Below are experts of layer 3 (counted from 0) of a mixture-of-experts language model. Rows are named router (the router's row for the expert), up (a neuron's input weights, with its number), down (a neuron's output weights, with its number) and show model dimensions 128-255. Each number is 500 + 25 x the weight over its row's rms, rounded and kept within 0 to 999. Numbers have three digits each.
After each expert's rows: a language model's description of what the expert responds to; "mostly gets" lists some tokens that are sent to it at least half of the time. This comes from a sample of Wikipedia text that the model never trained on.

# expert 21
router:499549521505539536508478503506506487494499416502507552518490495563505529526495503519528489485528464538518529513464492500502490477542494538452478525459507453502542535489459473533500489524474504528479521489514490483505543500451491515486499500488472501468512510530480505456459513507503527472443474488480481511487506521492448524493486507530543528520527505525493505527518496450498523509469
up0:505483472520533553467505518508522502504530509477496483471558497486488501504505505519461475511443501476474516486515513546478495486474511527522511510505503515493510485455511536449502461497535530539463469493550494448534487491518484514496516503510491512508519503508478529528493519515523468504508492515458504481504458481521546517484465518529508526486496502488473522488514509452540489535492
down0:543446498479487487525439527463537459473544512451507463480506562522486501524449483549499495507503505514514469503504517555565503492441476500525498492510464532503476524471507505491506508480513502547480534486508548505516473528523463494518533530469516523481487508506521523505501487485521495482503496473434507454475525491530480481485525492518484522492463432542465552525509486502450487564483
It responds to: Words ending names of official bodies and organizations, such as Transportation, Society, Arts, Committee, Association, often after National or Department of.
mostly gets: " Force", " Limited", " Arts", " Society", " Sciences", " Technology"

# expert 41
router:500535513498519536511465545503491521501471497519530519523523505539502516486504479460524479459513507568517529532457456487498492463513513501496419493468517508505510537478467500494505484503498532534461493468528502484472499559471488511502473504478476535459496469550499490479475507487496513481503526498477498477489503499490462501463508489538509526503493506504473491501508482474489535537481
up0:498507494516541473472515503523557497455527496499481519477511539514515507498501504501532523494521472504497460533531513510489496496506464500480514492512491490504483468538525500528509494503479506526538491539510491470477476524536484500451529532478505490546487541511466531481501512526454480465457504491541503492464501465499499489524494551540494495479518503485529509484525486514510510546490
down0:517543523483469544523443501499552498462508503517478515487502519516532473534509554521490548528500448520486466534506491484517467491497537466517523513464466520491527472500519517516501485484515500508531519488480493533465491464540517520517499549471549500481476518467483524504529519529469503498479493494486471473494448504460493497479517551472494493476488495511486513491454497484531522484518
It responds to: Final pieces -y, -ion, -ary, -ity, -ation forming nouns or adjectives, e.g. statutory, temporarily, reputation, significance, cemetery.
mostly gets: "inary", "ative", "ion", "ary", "ity", "ation"

# expert 4
router:525510471542487506535459539475565458478500496490502500457497503533466502525484504498521467507517435514514493502512490463545496513519511533465512528486502516477492526515487500495495503479461517551523498466516446486482503523503492507473458514497496540501514533522527478476507497465469521481464481499494482531482473520510464501497508520498545533497508534505495500514489481507501527532509
up0:493498450517522473497514476510484462522496498518509536465486552522469428485474493510454513528499500506530475487517507495523487470512526521453499500495464506539480484520518481454499459488506517410510500523496451517556460501475503517511518503481519540452463470481487495562484506486488526483491486502502528515532514468458515465469477542503507509465502501495476477467451510481524499513553
down0:497537496514477511494452528504508446489524480525485500516494493508534496477510549450495502517502479546515492517511498463538491466427504525442472509513503504507520470514489519487464537476532524533523451486470486485477497467483524466504482504510503500464488532536510511485460548430532491530516529556544459490467485489487501529483521487493554491513471492525523490516497473528474540502523
It responds to: Cells in sports and awards tables: Win/Loss outcomes, player positions (GK, MF, FW), score digits and chart positions after pipes.
mostly gets: " Win", " Loss", " GK", " MF", " %", " Nominated"

# expert 46
router:509525476520491522516451536497512468479481503456516504449522519533483516497510510489535499524493483516508507494495502474523489494507509561445501498505479490479497515492504481493468501519493482500477557490501426469511504510512459519487515561456522559503509486554516519498493523500461537489439496522513527502466462521488500498475486516526512504486507517505485520453498491505485534538469
up0:543545540453506504498519493485532490443500503472503534469497499514479539495494527537541521504512489484509497479497483530519489526535498514452483562482520477479485491506513536482472515481473520519506510503520488460499521516517489456462468493517489493508506472476513538469492490499417499471536506490546494474525527515491505477513494481467496525499487485461469560482513528501481486533503
down0:463577492468505551455493476495528481463469479510507499498503517478486530495477486505483528450533465485447511487468518505504483495501489540517516485499484508478529481470495489488457471490494538563468498496492481514487480490466512517506499478453515548510497451493511508556529484505500466452459513484505488485504485508475493482499526521473521492505480500510531519489519453514499469569536
It responds to: Digits of scores, measurements and statistics, especially the number after an en dash in scores like 80–74 or 6–2.
mostly gets: "180", "18", "85", "99", "96", "100"

# expert 19
router:503499461555519535504472499463518483476466505459528493485495511519490522527472502504517488503488473523561528510506468480494470466509514553482508511513493506505519541462503491498497437501469489541454518466522495490522534539497472538470507521494489510481484505511521548485511502469469493464439513536518531477477442504530463548488481495534551529497474514518451544474491501504467505498499
up0:468534522538501492463491505500505436545493496515509466440516488525483510455553507530550474489501524519485484543492501524488528560489562475510521504501530480530474506486515499469479515483516502504448457484527483457472477488447493516535486482517517536497503499507488444451491506500476497559482530533490440498500523522491476499504464487539473487467476537506479550459507509480504508488521
down0:496501495534514507482491525490505514470492489482515495476520519489494513516474568506471494503467505457515496533547496467543533522553500452495536525540537487538474523486511492505508477458506515488496497527487499454458474574476507469487505516518536504476512438535532502499448485527482565485524489469515449469477546506505541460484467472493515492496539483510486493438528490507498515508496
It responds to: The articles a and an, plus one, another, new, several, introducing a noun phrase after is, as, or a comma.
mostly gets: " a", " an", " another", "An", " new", " several"

# expert 3
router:505537473488527544478446509506518451518514466507524510461470498520471517508497485490490500482531484544537514509488459520519499505508485524468439500445506468464562538482490458504502481496488545505488533462492483492500490504469490504496475493467485499471485503514515501516488492476500501488460504507499490488469516518496473504489541512522548536500506490509472534548495528520510524528465
up0:496476518511507473522510494476493463460541468463537496469531498537475488483529491452473517531508456524525458527477548481493501525536505505488505536471467536503527577548508520475490506499550488507530498460496458539471481509552506529495527515475531484455470515479468514510505517528491495508502480507495505448486436496523506490484492521550550502491464488512494501479525486477442500515515
down0:497505518449515536494453513474530529447515472495483524509498479489428466479507510435506506493483474531511503508506478519472525473461484489526481485503523494445501475476459485500496495501444484518499493544542534494511515495497489471485490520490455486501542490490474478517535546538496477538462500537483491519505504526478509480500503413510523498544520472492522547499544437476535488511493
It responds to: Nationality adjectives and country-name pieces in political or military contexts, such as Iraq-i, British, Soviet, Ottoman, United Kingdom.
mostly gets: " Russian", " military", " foreign", " Arab", " British", " Afghanistan"